Weights of a small mixture-of-experts language model, trained from scratch on English Wikipedia.
Size: 11 layers, width 256, 27.9M parameters.
Below are experts of layer 3 (counted from 0) of a mixture-of-experts language model. Rows are named router (the router's row for the expert), up (a neuron's input weights, with its number), down (a neuron's output weights, with its number) and show model dimensions 224-255. Each number is 128 + 32 x the weight over its row's rms, rounded and kept within 0 to 255. Numbers have three digits each.
Before each expert's rows: "raises" lists some tokens whose logits its average output raises strongly, later layers aside; "gets" lists some tokens that make up at least twice as much of what it gets as of all text. This comes from a sample of Wikipedia text that the model never trained on. Tokens count by the router's weight.

# expert 14
raises: "\n", " In", " The", " It", " (", " A"
gets: ".", ").", " film", " years", " season", " time"
router:189131107120141152145199152162098119150174057080118138096143136108170158133139093151055145095184
up16:123159095111126159137182134070117104130152155137106092113135127142107106094095079149205183172139
down16:157132132148155085114234129079134089140141111140130074129127098126103103123097185202126139211113
up17:186159101139110121147122152162122152109085165107117169119124124148195072178114128104149097160153
down17:150170146119043155145094176177166180142119124123042114120165185080111141118092097115144085100144
up18:115062083118101134066169136137115143117094163079123102159169157090092127059102171131100092154155
down18:183142120167118142186167102134142153111151082154133143056137102149133169121111098137078184138165
up19:182136158114126133140101136070056135175170108110152155103144134094070131084168180136125174148143
down19:126132144104196118183116030153101085138168125131159119139180133128150092182113126144175138085091
up20:119083095093110104129171153136133127104087163089051104152152106068175108156175149173120138069130
down20:123137128125165129119134092102107129109098084103226145141100113143162102155184200126098169143128
up21:155119120141117071064094189045199144114157112109140109105098158072103119134094152182072155101163
down21:170093127118200146143109113173160065120107113101133123115197151192089117125180153115140182094139
up22:116118149119133165148053142096102119205147200136151176112138145092154139101097102098100130095129
down22:125191135140169126155167141090149129091224129131129113109134099102095142120162112141137091114139
up23:098040184132107085126151162178154112203144128147106139174128139102198170188177084113094074110077
down23:154097145135130147116111131184145127123161047135079121126127109181157132169188047190111083136154
up24:140160143169144144136143059091111129102132151106169112142061125120129129147129065164089118121152
down24:120166115122161139151114136133114105094114157098056175165136151141123102149132104157161058161040
up25:113192177131078160097170167118133118110080159137146105166172133110117141105122110167123093133118
down25:177180144146093114141109118092139164159118165155133123156156106178130060140101124079101090132133
up26:184134095138113146101127156113114144184155160134073068159114167090110105108123160163165142084187
down26:113073180089149084111186112121092094114121181141171159138102091124106117113069176114164166164097
up27:156167205117100110117093207052167145099132097101100180117100163071088160083069118102149142096143
down27:118093122148165158094165217084144138133104139090122152160149190151166154159045047065121156092152
up28:095181122103123112124155145178092147140123131127185143101110136125079107132120190182110161156142
down28:109105080117137095118107109098125150078127134134137219114173090107104127132135161083125044134121
up29:147100078145117121096116165192115137143096093151092137150139128107066162182174138109085167078129
down29:181127139093145112103148099199124120166080097114222132125145114123107093130107103173123101100163
up30:079140152119115111139148103132095132074095154206112132182121179142156104114131146139102115109124
down30:082182137163108146154092092147153111104094113171119098138090097115145172151125119175194191151126
up31:136065128114088143175150115153110133104136088076152132126097112179162068108096171141116133123135
down31:161096154175147185113145159106104134148150094122147137179084096153166148083155119119107179090178
up32:108158168124167097076107110152128147169145171084115194119141134105142097124158122106136161142109
down32:119096069082180116146153078158145071152174140141136129143119128205151102169148125138139149168115
up33:126165169112115086122145147195194143173126117152090117121173124108118152060190178136113136143161
down33:087153107138134134153143116116128127098183130096118079124098121077144114128165099084133109139141
up34:122085058160123146100150119081089120073149154098137114184126162074080111181134085148143125127122
down34:095128118096170141117102124140135055139128198170173146132068094159094090090169170143139147171112
up35:102126176143092137199114192101153129146128123136099101183111138130167154114100099142129105078115
down35:062107098129115101100157089095110104160136081135108157054147144157187100166095071154128131161113
up36:147113102164146145080105140147160131186130125077164145135193143089072130142141089165126155104173
down36:097106143113162081126118102148116154099075111113129179131127172099152091105141140155103127144057
up37:121066134148085132145136096194128159142152086118081125141196124141157160063147126185173138095182
down37:174160135102204195144147113132109089104116086093110113128157132134141157160165140100143138140153
up38:087144170149109080142117108165092137105078171073132174098103147084123100168160137117121132123124
down38:088134116104089151130118107114107122096084169144125139192176181120127124133112111085091168113102
up39:117121107113114117139100131140110108128115124104124127192111176097105098142084166138110150128173
down39:148155145081145120137178141129118172101160128127153162176151191156136094138103128161095137100079
up40:112167118104109095126127168155114155139124101034129167106097095124158121117163233119099116085131
down40:171079106129203143153144125150154110116124125165133106094110127122148097121126061168132133154164
up41:127106119116110165117087098151110131131136092113188173117147175088138132106149141158095155127077
down41:117121071127127128107148144075162131110098171033185101137125113131152145099124164155107131116148
up42:128110100081143142092133115167120128097187134096097093120131144132109121131129190154119168158169
down42:129134103149154198104128149098100109141187127079083147122174154095110089152167079108168145136154
up43:141116101100117109128130156106077174151130143140142147119139125120107135064084193157076134091132
down43:199125133123153125174147103151151113131134111149160112067125092101120066158132104109129175117206
up44:129154099125108163190091105134088154145110107127123154115154139114140125159172140121110175102142
down44:087105180167129148190075126070158149105146149122159116093079154184128108091112080173150164146112
up45:104104123106120089136132107088073162133094178118167151148174147100138171104075123135152132114140
down45:113094101139123143091160083112059133120130080110150129178151145113154120153153190155142074117191
up46:159123130216077094172158154130177114125185153102113156131092141152167152105103114186109128112170
down46:143147096061164210165168174120143136120128178090123118147165133139161133156135144188171108142158
up47:160167126109101166167135128127115095089113153123126138146108152071146160055132089183097183112186
down47:171127145140134092116153092118113138120154124107123186208131125151118166080117154148069112121113
up48:133174134095105094130154181107115159157102115121185230187148180131127127118078154126099136136125
down48:108125156091087140192155136137081056173140194121125172069145134178091120107138177147128165098186
up49:140150115097116094133067115102100165142092212145164200111207171006135124110120121128123124069118
down49:088148136124138102117161097123104135149151175108117136155141139097093119080131131108150113107149
up50:166168147109122152141104112102107137104104133100167109099178144084140161159159057114121091064111
down50:109098133120139133104183094122102129153105142156154075128100179066113125139168161129138111097112
up51:125143126166103144177176118114090136135107130144108102146129124125161164078134114155116107173076
down51:156070016168136120122115153141119109138144134106130135126140138037137105157109134106094046069127
up52:090110039130110168209123177114093121080124122140147091129084127133130115116159086131152161063088
down52:198147104153128131157114123104080105143118118123168110167047051154150087136147143115091116165197
up53:104194118113130110149176201133098202150108072111117143133132138137194064115080174088125128095142
down53:155093119141107111107162127148132129123107091159110173075098061083129127120114134120119149162137
up54:137153132108123103133104165168056156142132121077116044129129105129115129077103192123107187128120
down54:146112080117234138135109088100076131114043096142175097168134109118122114139088100130137160116143
up55:118079119136130108177089119154127118147192154130099113139145110116088075133064120157185172122121
down55:082216146119118091079174099118134119158136153085064207159109106104094106109100103158119135127114
up56:111098146150068127114186063110168167228064088145122159151134082135108151137111206121156141088164
down56:161130096105201193096171184129140163127115174149102145054182216124149139132109134136165122082144
up57:152127152109127129150085162122110139144119099111217175118159141092149118089121154148147136077118
down57:176100181137144107105134075122173167135153141172091124133077142109158125131083110160130074165119
up58:092181141109123114156075131193139136165076143151150067119162134114122140121138127139142123144130
down58:108136060097173060155150118108100106120128177109122115079120138179156090080159109139115175159137
up59:107102194092086097158150093171117161140085116158180164104121140107146143175119097145104137136137
down59:155162141162165175072132182119102104148219132107069150159109153089107108134157131077111128124119

# expert 15
raises: " with", ",", " on", " in", " form"
gets: "'", "or", "an", "born", "ist", "ian"
router:127151136166111114131125161126080141083124105145140079120055200093191175133116108217138056105145
up0:085099073156086087128129119113061181136181126136105156162122129089127191138151087146149145125201
down0:112120183121152193101103181167141116138132083098125132136139096103147119084169088138095117086140
up1:160172123115138129143108150133168155146123126142077103178186112132123107152142144173138097140116
down1:121176174117081093129105135140134122161151143130108063119145069097125091153114145129165143124161
up2:158167113142119115117179133169182181133087174118177147102111130104104146098119135139106121120139
down2:166109141150180159127160153165122158094129129117200179127152225144130118118143134106113097136162
up3:118157165120105090172171122142124139107072124155132149146149102106191139098127097146143086123151
down3:121139131162165196137186133102127131098076125111131146120121132181086139124121137103133176080100
up4:145138068096142129106166124120100136137187103149148106135057137149068117100083122179152094120113
down4:086125152104151155079168155085122160092163129124109096090166082060171161103149117120132172174135
up5:173148108064047098142104140122170158132122131165117162141093120117092137044147179164162111150132
down5:088117123108143168120110066127183110125184133170112153075177048091096120139112118121080185150126
up6:143092137162071160142106127105103130142108094149136125145099142156214113041143133150101080141168
down6:126111155152175120076151100090175103142156106136157106143113140128128103106129161141166188124153
up7:093161084136162057137136166124145227175108123128144131148100140074105164159099174106149169070160
down7:115118139127124182142112117183126115122088132148125126178217092078119151079142107174160109141096
up8:127126157163114086178108115123158164120124130088129100180090137140103120123103180172147106142147
down8:124049094160088133111077147147069080201179082177139146142135100139166194110094149199071144170138
up9:110094072154106115150149111129101165093101141117132106101140148150114124144179099174137149075122
down9:137169073068086116099160094165129127176091113134119151149137116144129088155057118196147131113098
up10:124149142138113068107136143094107174126161095118112148147085114131128145126100183131151132105201
down10:095149129178140154105091103150141126111129135160077066144186164168171102145112134114122120175144
up11:092133089172132125139178151098109124093163091051178094070143158107169107097097142179134119127117
down11:137112135115117177080078170157147072093113138146107143078126095120128095101083081167132098157156
up12:118191134145106194176071105132165138185098125115111123158108124110143162118159130116102119071140
down12:116088120072125135105100175125097089122116164139124111090117084145122096152108083133094148170180
up13:097126129094135182132183144188084139132130146085060081197090198079166162145175075162161120085161
down13:080129144133117131106193120103062113121107130152135153119134147121159105029157107115148081132110
up14:119183091116101125130100140063099184184085127142113142163078126131097148156115174101065161093090
down14:128179107124081150132157138119115098134140160208146064125107081138166147169090149066145108109147
up15:100170170049127121179109140113144153234162142134163164132083071130101151156131124156131170121133
down15:164106167128147173099147106171095034075135168162087115131168112086193124136173145112149162096129
up16:087103212155126087154086178112112143120104150122122092081173133146133131113134087130165095070175
down16:098120108135118106077097137126143121129116196124053121072096165196158163125157114109161170099157
up17:118115175113061106150103162122124089167147160140208171171119100151135107150130052223085151098123
down17:146146122139168114118134063190117131148115139172072120152149086107179194075131133139093185146128
up18:086065124081114126142088140137131128143114131073196122100120166140128063150145141149152142145126
down18:126133155138100157105099148039143060114085160105116182131155084135163132155117155134135126142094
up19:137093134167146105049151126095064159107114170103182091129169168094170100107161125164143098095149
down19:164144125082124099112102092092083119129136116103188136134135143115097123148104151103099134175123
up20:168126057136162104177080104171144170169143133106165123127142165090146119140116183154131164092144
down20:091079152079119137094099127136105095167131077130146122103130106079108148115130083122126135166167
up21:106078144120136066120096156078120143152129183115119095092094156127093119121102195172163161175147
down21:125203125126161126146115100185075148139147150134105121059099137113128096098118159130186129090136
up22:148125158088113139136184131154072098191124128088151118161111144165159174157139194092130155099205
down22:166084099102118102135186159121114125148141111139159152131148104148111138093089164120163133145118
up23:119088104169108110109171153126092133109095123109110172155153150115132142169162126135123090118173
down23:095078085130096136200157125110100131172066154153115140139134164082175147124112069146157142121102
up24:111110182113097127164161162106113166189092145131162097159131210114158127145165116164131090093164
down24:168171161136179101116075126112128107086106154116137175215097163148117123107125134070123120092080
up25:125136104113133072118097114156176131167190159143142116150187174125144094070151145161176122116141
down25:154155097127152113093134084159126128067173132133096072147134057136115124177108094174116107100089
up26:053141089174102119132171131139090144130137122089140061095121135081138168165167160205144146092218
down26:120151116077196120122097097161091109124143108135196107107093113111145148118131069107171113087161
up27:132112103151075168205163144075131119119136150176168131165100188097091133104122130091128153110193
down27:200174173217108134129109104167172133134080131162099150087094115117152162133119096122172145108115
up28:116122136137142093143071108124086163134167141122184112057135151110158118157115048146069188105144
down28:138116106136144130142156148136132155149150101108122082115111111112120153103078154183135172134114
up29:105150112155086120121092126103115137125168120103143151139106133084093144107119135140111124064169
down29:064126103051169138114162121124146213169074139184171152107115073143119186117141164131135089139150
up30:015147136091180099097122131114098179097123072128184109134179133125054122133171113131158111158157
down30:115172102131096159108155114128176116149083157094096149109163075131185132133097079104119153132208
up31:150114147101110140120110158159087130153109152079150203130171146139205105151148161148084136102132
down31:124129114175115131137148130062171172158087155190149116142123119169156127089200071137116202113132
up32:127097113149111087115146119159062203134149116144103104173136124154153134152143119178169121149118
down32:071186107109105244142162091189160183138197116143055130175084073160098085112142140180158138133146
up33:057120167132077201124154143088098159157069136192117123188134208107117115160121129094127152054101
down33:108126112109152120078123111199142197114087095141139150135129106125106124167070119088136116100175
up34:140122131180133108132175120154109136128045118093085097118128134095104122144161152111126120108149
down34:068103095125066129147063175140110128165124197161210106111126093139129114112104144139090102144164
up35:095043191116134159096117191137133121136122154100138151102102123145142123129138143108094142156141
down35:125151130130148093144182142063174072141102175100137135122168074107117008130174163101132158162141
up36:174128170134115152203130201134126175162192145166137122181112162094169126130115162156137088145136
down36:119103095133082179163115162098148108155070092089153121134087157202137140129142160171166155181110
up37:072163057158120157122107152129072177157103129156150123156162068144131133081112113130118140094127
down37:107144059136146133125188125132117196084151109104136142166108115153114104134134096149155103128101
up38:089085125124131076101105108159137145176129101128162174153154128144123134133173149175118101150142
down38:146148098134113114185103107131090113118123114049069163079141173152077168101152137114136128150106
up39:142170103152121156153124134114183121143091124137125116153141112068109139141110060127126155065107
down39:084138141136142113174138172057093166156074116148170169120085084091125124142063165120124081089084
up40:098147190139139182144152158147141088160186121166113123150061171104183173097101139143190141086164
down40:198131140115173159175117095171122091128111190165125116105141161126117080136108107072109128145118
up41:105106148055131094172092159138091148192144123108123120182097148090146123093110163180121135121141
down41:126102132166121142075171180148135157137104119121113106148134134169096105097079142096099108110101
up42:114128097110136068182161146135146190173159153151117132186106130144182154137186122113131094100164
down42:169155191160081137100109102121097135130123142189067070102137131136199114158107127093186149148090
up43:161131183132089117214112092177107098131169137085086168129118196082177113103108117201140139107145
down43:154136135131123112053131053096150109126162083143142155207127128095128205143153132127105096150120

# expert 2
raises: " a", " an", " the"
gets: " to", " and", " with", " for", " that", " he"
router:089143084110044144117129134162172202186117118104089106163142136115150102132119187198112083046163
up0:113114099100143139137147127127043129176160125121195145132133150133128103090142108146153081098126
down0:093118078136111147129127089141100101082064094137163157147158101194131072126144119156166137075100
up1:110102086053155099128113145084137156093119162136189173092118138112116159153100136153148145072134
down1:083153166128150082138176151114168182101111177149153129125184166182164178138097119170134117119122
up2:201088117154089138138093209145110108144161157151172152119155162154111140142070208177133185092153
down2:151080037131152141107160098123138187124103117089127123131165102101136145175139144107196109153091
up3:119111164103081089174140107117123094113095097125096123175146160145106066065111158109052079142140
down3:127118126114145172084134091114116170148156130145086116127090159128159072127108131141150164157102
up4:128167123105111083144042110157176095173061147133094088079145149093189124088176162109064127075137
down4:137093121121139116134176156136151136107124097146175122096068085127082073134136128110180127117094
up5:131135107179135066136158113127121105151175173160099117175164120154121102208181185183136146102137
down5:183139131124131165127190175120150126179187115133188086071104077078162092103049113150155164138172
up6:198080088199089082168140117131178145170151080111090125149090136121135126149109098152162060104217
down6:197192177112108102081156136105104102157162110110171157152135153069166107139178067130178106093135
up7:114165141092097159133099156141102174116145124055122135109129136086098087124166129201127093102178
down7:102074151065066110109082147165142084081133106146145119169101180109085124151151082173075155117120
up8:136110102121139095138125101137145154198101165041178122116106177084112148130168156146127088111217
down8:120101100107162103098064120127164088133095103142115127103152173185134075152157102186175126083151
up9:179116138142107080142126139118211131105129129190123124142144159092201111144100141178113137113166
down9:164121137128124095087144157149153108239151145160138119058086130099112152137136117151093132123141
up10:150110156144086132128103107079109159175134092135086088137154160098107121095096087193148066086183
down10:161091163112130125044133129137153147168111129102143153173166140162191145113043127154076114092109
up11:135134152116151046183092156178183156081144138057151116173088147125107126116074166125176123071180
down11:100130153138123142132080104140153122158037113109133110149143130086122106089140130140095084093172
up12:142138128148122080156096181104165084125110086109138191139083112145188140121115185166100087120131
down12:122123082095173126133171109110150133095095123149146219170074155131145108106045108177179156077069
up13:173121143149103082122134110134136139069140098103155093175156113136155133165149169135162125141128
down13:118156142114144182178162157134196140155104159141064160104076182124082129113092069123058167134150
up14:102087177133084124099095126122157143145176146165143149157095134121125090074106158140087109165105
down14:160113044150183125121101142166113123059119141187111119138113114119124126170065150081125158137109
up15:093130089169045162111140122154125170177140094141162120131091163125120051105117149118158092055107
down15:113072118146160131112144106150143115067146108131122128126078106101078093177124161122147194117159
up16:099137143120134090087103094162118153090082126158114114096113101109088110162085134082150118085127
down16:123122123147129149078090099135137177077130122112094129126152116165172168111135125111100174140097
up17:097176089107124116126084162096118106159131149103154139174162077132106152126142111157187148123155
down17:108147059157158070190106176088084168088163147104113140176116077141173145118158118165107109239146
up18:138132116206126090081109182130134149070081117196121148127133140111154143096103106120115065101105
down18:125103149106204110147086085126101162142137128150163159106122155145060086098136171102088123155129
up19:132189147092153061121092164134098156058128102157182098106126145105148099130073122156119125158147
down19:132154133118135095184178092032105087130195092191170168111151133108185172086139117161155116094157
up20:111135161086141139118092121122168124144138175161187122142107134083180175096164069045142157100101
down20:113124146086102152154077152140129092135136121124133110105165157154088104168108177153065158147132
up21:125156110161074131174086118130155105162075199086137195108084152111149162143156135098117138116207
down21:139121106114162092121098085208133104144120153148124133103081100133147136146140109112162166118120
up22:184127112117152101132134162133110150196143111172208136096153140130097119086098176167192099117127
down22:171088124168161107130126146143097090188133140139136044105145119069108093160128104122172134153149
up23:155151101110162106142120180164141156131124115125162169098124128074156121145132148140122160049136
down23:126113135171138122105140130155175091169149093127175106138114100085102072163099126104176157103124
up24:125145075115081127118149143176147139122119129165109168115118124067094145149104170145078152117169
down24:085156159109137149027110121138160138151214164081134132104112060127157116134116154087161180115088
up25:092094135128131180141184148133173192143115144137193130151116158131177116137156150081130164147182
down25:140135144137144125215093119112137133112148115093069083168169131109076137120150157135092129122056
up26:186144172172143095145160079119167143107111096097090110126119159117100062103076086105041066109159
down26:130163104139102188116087114154112074183147111122118154183089116132128167152139132131108132151083
up27:129113080104094054187098156095121126133136141072100144076092145091135079117108121130112100148114
down27:079117144091148165104088137122144103079197101149119177169139114067162097124107095150150193148129
up28:106099129139149160124149144151141142142128108064129095160152131106117072119138187117182118106083
down28:159163127103119140142130158137119069128161039145172139155121144110190147155099191150150180117162
up29:131122151108101146178143095123147164214113102078152100168160176068131179111174132129168092075218
down29:108157116098170140074069089151134150104191158147135165131112082133138115155179117137141174094088
up30:167100094162091151130158150184109135162137121131156148101055193154160145080177172136143144086123
down30:134156160091111107092116091160193135163146041139084140142078109133155180067130123099130121066135
up31:124069124095186160111147156168104187163101136171111127109102161094136122083181104093119125063116
down31:175189113119129078139136144139147132122208138117132044136164105116137124093175182217150107177182
up32:188137157122117077141150124095112172193128133087167075160176133127135072118149098156067113147152
down32:098097153113121150105160116177116090153148202166115155154144109118153088109166138129128116198098
up33:146128097150116093142147130110156152144051134059110134091108136125195111127076099149140136062169
down33:101093089142150088178142136138130141109096097095164039102130149082115161095129182132029099107204
up34:143154157141069189160132083096106147180115140082127057156121138144124127123100152130133153165147
down34:107126101095149089098122134127180097090135104137124145119121137107150100125098088144144097116112
up35:138102141096144108129030124133150128105115116202179148088096122078207121083182119121160152168134
down35:132182140146133129129153204121168122136134102084095070162113112066138174145117075192128083092164
up36:111109127187175105126112086156083113044111116172168156149124148076112163125134099147114098151145
down36:122154123119114146187128158171124074151142113135095097186086134132111124104121102143112115159117
up37:133122189129090136134063184168145140105038126111094121096114127141122127111070211138111132090123
down37:113106123094150115076122118194125154144099109132151128188180108170117103112100145107085199178049
up38:098111152084068142102109068141114191157115145097113089200144178087141120130108175130137129103088
down38:198115168085129126123127047156150124139047057148151166101104126104060097126117161113154060076163
up39:142146165146126142088142172180104166185111151162096147082117140114141097092086104133097139157142
down39:114095106083094116089160102196192095103047159105116132101139157117097144157160144104124146115131
up40:185108038155093137124088078140119134160119179100107165075131141067113115106118077127117188095101
down40:082131141121128103105164118146124177165132126107109155163115095104089101120124126082093127115129
up41:128121089122207176126117106137062095138149185153201133103103125089157191100148115128141181098078
down41:135081131169119179145081149102140137090148097164107121159092117146117142130065155101101136122105
up42:106073159147137138149086179106132172085062117161116183125133164127151069118140153102073119133138
down42:047145069110162140087084166123141151093139124179099133097122147134139090110112160166148111121110
up43:094122161131122100114105166103123175152076108161119104130091144062177101123111185159152118108156
down43:094106093094162113118144142118136098131155131160139092145135192105174123121083141118104144089118

# expert 6
raises: " the", "\n", " but", " with", " a", " while"
gets: ",", ".", ")", "\n", " for", " and"
router:111114127087092087186149158138086157121143124093136165136097129120146115172147152170100120087207
up16:146116135171140117094115147134101159150128138073123149125124127091162145158187133139151115055122
down16:149099066115154138180226159132116127116197080136112157138161178146128077190079170143092122137058
up17:183192080131087095088132081136079137176131116087140141148093145139186057123138158133119139087138
down17:085121116176181116156138111124115176105128092154095116099171143097115097165157109147128117178069
up18:109110132141140114115131143122065127134115127144132140159115082090136134160066109124086146116179
down18:146125153128143172105161130095138118124136132116097094138110171139093083129127129165168095145115
up19:125160116111110089141164125162119135132119155106140143131101129153129125222116107149137135077113
down19:098091142075112141168155110107107128162091056136107183166168093095162187102176140148116085136130
up20:091151189185118146150136212057108157065129115131133086133115132161173147088095105137056180094119
down20:176122093124142141090121129137142131150116106134090120131091119122165110149080097123150100122197
up21:079113094141089112183152078121088082197127121076149093156073161125093183122107124140147171174147
down21:141109132135113117164133093152047042111126158175104117116074132109119116098140138126075124140085
up22:149250126119166119105115166135166127155145146143097156175144161108055099131100120139209155118075
down22:171161117118165085131101081114106177143168152072160109140105112147167147126106132125099117154164
up23:127158111139122170148176142096084139161129134033110077167149124085112105118151117165153129156099
down23:124153114110136092093105116110126098131121092148141122128083157172115165170123134141183154109101
up24:111130149131135139163158123151128124155091107135125085122092125072121145150171119113093124125112
down24:145155087160193092134147082118102109106147097122163096123115106130146107110132073142192151135105
up25:088124118124125159113157162128113148160100160168136128138052149138094090101186145113127153134093
down25:116160122075130133183126092123075159106195137106121133148143081143125078107120194071161131104106
up26:093153142142134111148170115057160071098143134125118117144139123143124155163148065165149073154155
down26:119124093111156080129148097100169101095127073171103130134070123180163126107135135143161053151135
up27:142127115126122143132112102101104150104063141201108156100039126133118095139169120139122168131099
down27:163185122154137149136125129066054113099119082085100150083111150145148105075156123110189180158109
up28:135112107122137107135141118192093105086060101155120127114076099073141135124119141163113124167092
down28:177154153152152116103124229139136156174068118120180136092059115149099075098106165091104145087070
up29:135148196187155110144161118146120148114124147096128112147121136101108130170153115177113117100187
down29:207103114129144108102144113142113087121067159059111156109107129125109118107104154145094167142152
up30:101164152118126117133109143119106159150139148091157086168137184153125141125182084135109100190149
down30:087182064163128159108166130151140117157055114178110148080145038097137138128142130094120135120140
up31:134142083149106120156077131146131163114160168104105127114163144119137115130094109172197114147148
down31:075138141145083169152130121166149111184170130148120131127137141098120087118070129143099135129112
up32:111108139113134120195091106126095107113125117188084042140052105085143121063143125153126106171131
down32:179125117124149100115132137088169153153103131139172120149075148183142118129082156130134165086095
up33:118068121172119127137116167079127130156105141207131122077133141132054169112170017120148136143120
down33:126090189133125155137141129115104052109108118115146104108064172102134171115156120189106130161075
up34:121129102147136105124087133131157072128154159096092146154122187112092177082192112120145155079125
down34:080092133135145111131099160117160097111150148135102140206113099162114142122105086134159114114122
up35:075063153152163142091103154113168155115117099107146114094115174130109132107179072141157148088090
down35:145112084102167143176169133116137100093157161189187137156159112100164157091093148162107109112106
up36:108116106140138102185081059127121173078099130121088035127065133120153145143177114105098093096114
down36:132126111135169103127192116101154166143169129174132185145131149129084106163176119156151095168132
up37:093111146125103161152108152112105129136103078150059123092093128124166171139095153103137163096118
down37:118112094082140142124109086218138132134172119117103119155106125125156135131193101105084116116151
up38:145202134086101128102098141175150162099095151141180156130086122086130185099129127134074107068121
down38:143115125094140113204183117093067141110142131120092189141158128136136080159130147185123163122139
up39:131089152160131156127101119021075183135095166078129139104148188093162132185103186169113157168093
down39:121178176122198094076133106090134157118134148144132095162110131117147155130101102152123087091103
up40:087116092124112119118093112133096140195132114099174075157186156092091130162139132149187141143124
down40:160081113139131085139082085094159098146163119128179125099099072178142172056138083150172125093153
up41:085167066115141106134097132139102151156099168194164165144133133087153123150145119168154117095117
down41:178147108087150131187148104134078146139166133123141145079183136164105148135173149143188153158111
up42:155187101104103165112180202208166173187102093104198139106145132097155106111144125083101155159147
down42:142123124140142124112093133109177143092114149152125107134132086149172102125076101121113126060089
up43:180151164111107118198124127165077117138117138082126110179153166146103121115117165128099130048089
down43:108132130079162101135127090185083188162157162143163137171113080057067171137166092119141093137123
up44:132088122112107124120161216140102140077150120085166132132166136113107165198140202158124191096159
down44:144179099105142194138126134131112119132085187187156106158109090120144070143099099109186143105107
up45:182103093157167152122093159106062105132071125119140103040123137073113123083108172131174209112113
down45:114133121114105149163109100139154135132133146167182134145204098138171144196137159117081081110103
up46:166120178149118098112133171076120115116131093069112176113101143130147136149140140115086127140094
down46:168139158135120150076126124177172156136106123094147129078114129067120033102126135126149158097174
up47:161124169136099130139113163184124174113098093090129078176081137107136131107039113114117139099143
down47:102120155145070121133091113185091133126141151135114185077134137148138091106141127107156128073107
up48:066159075117107150160140157186107137176094137156121162105136152151148112156124155137156142086122
down48:102153187075104123087172170126158112126123119136101131123121077124153161124152123129139063132170
up49:176158175123120088108124162128097146146125175141103110169129119150124067156146132127028100134125
down49:148146121103159124135141089155122133152153126149141195127122100046121129172135166158121112117135
up50:139159130120150076161199140094125132112138153109156150121153170102127131129124105172110144066127
down50:138103119090155107164128106108152137124161190110086122124116100152085187079161116129120150099117
up51:087136160175151101087163120044158180135106135146161156119118145100102167177088101136148163052113
down51:208147124110133103093136076166115148132141159053145122147124125117117201104141132121111091118120
up52:174088113179132130140106085111088116087152176103111198087113137120147155153142125149114146123116
down52:113183175162114124168083151148156123094180163114133142115082196175121159141193076122109099123082
up53:117159104152153204188154152049119158119101149130134093079114129082170171146163052132100221102122
down53:154146150155183105112135156199137105153108109153168136103084148047109080140087136097110098111149
up54:186109176094148142128114164116093122131119119102146153102130158160164114086079177160072156051105
down54:172089099163170107122131140140124118110077091164154075074116079175151092129123123144155188152176
up55:171102132144098197090094133119099141123142132132110130132187126147187089123101147138230178179157
down55:134181131108109095135136155136141140125087081130109105102097065115112096096176116086118135107108
up56:125092166134158173041080160078142077153098149128183166109122133097124117161140141094111146110139
down56:103152086119122130139143163173107106107162088166106151046124124126176122142109103160145167156095
up57:161096100138150135090141158130150154158129122100117058109143105123125092074117177176178216116131
down57:194113117152175138165072144129126102120115140141141111108100078160129127167069130106093112117131
up58:099146118166121096113084124146114124188095056116126125117070179102121163071136167120158117157026
down58:140112144130159083198114107148112064112093143113126092149091105107119156064125107201187071075093
up59:155122145139190201077116099037121135100112124107111141138121156146125136137205094128144158153134
down59:100129055143113135112097155120147154131089113138124164064143171137157081081117170140095099103087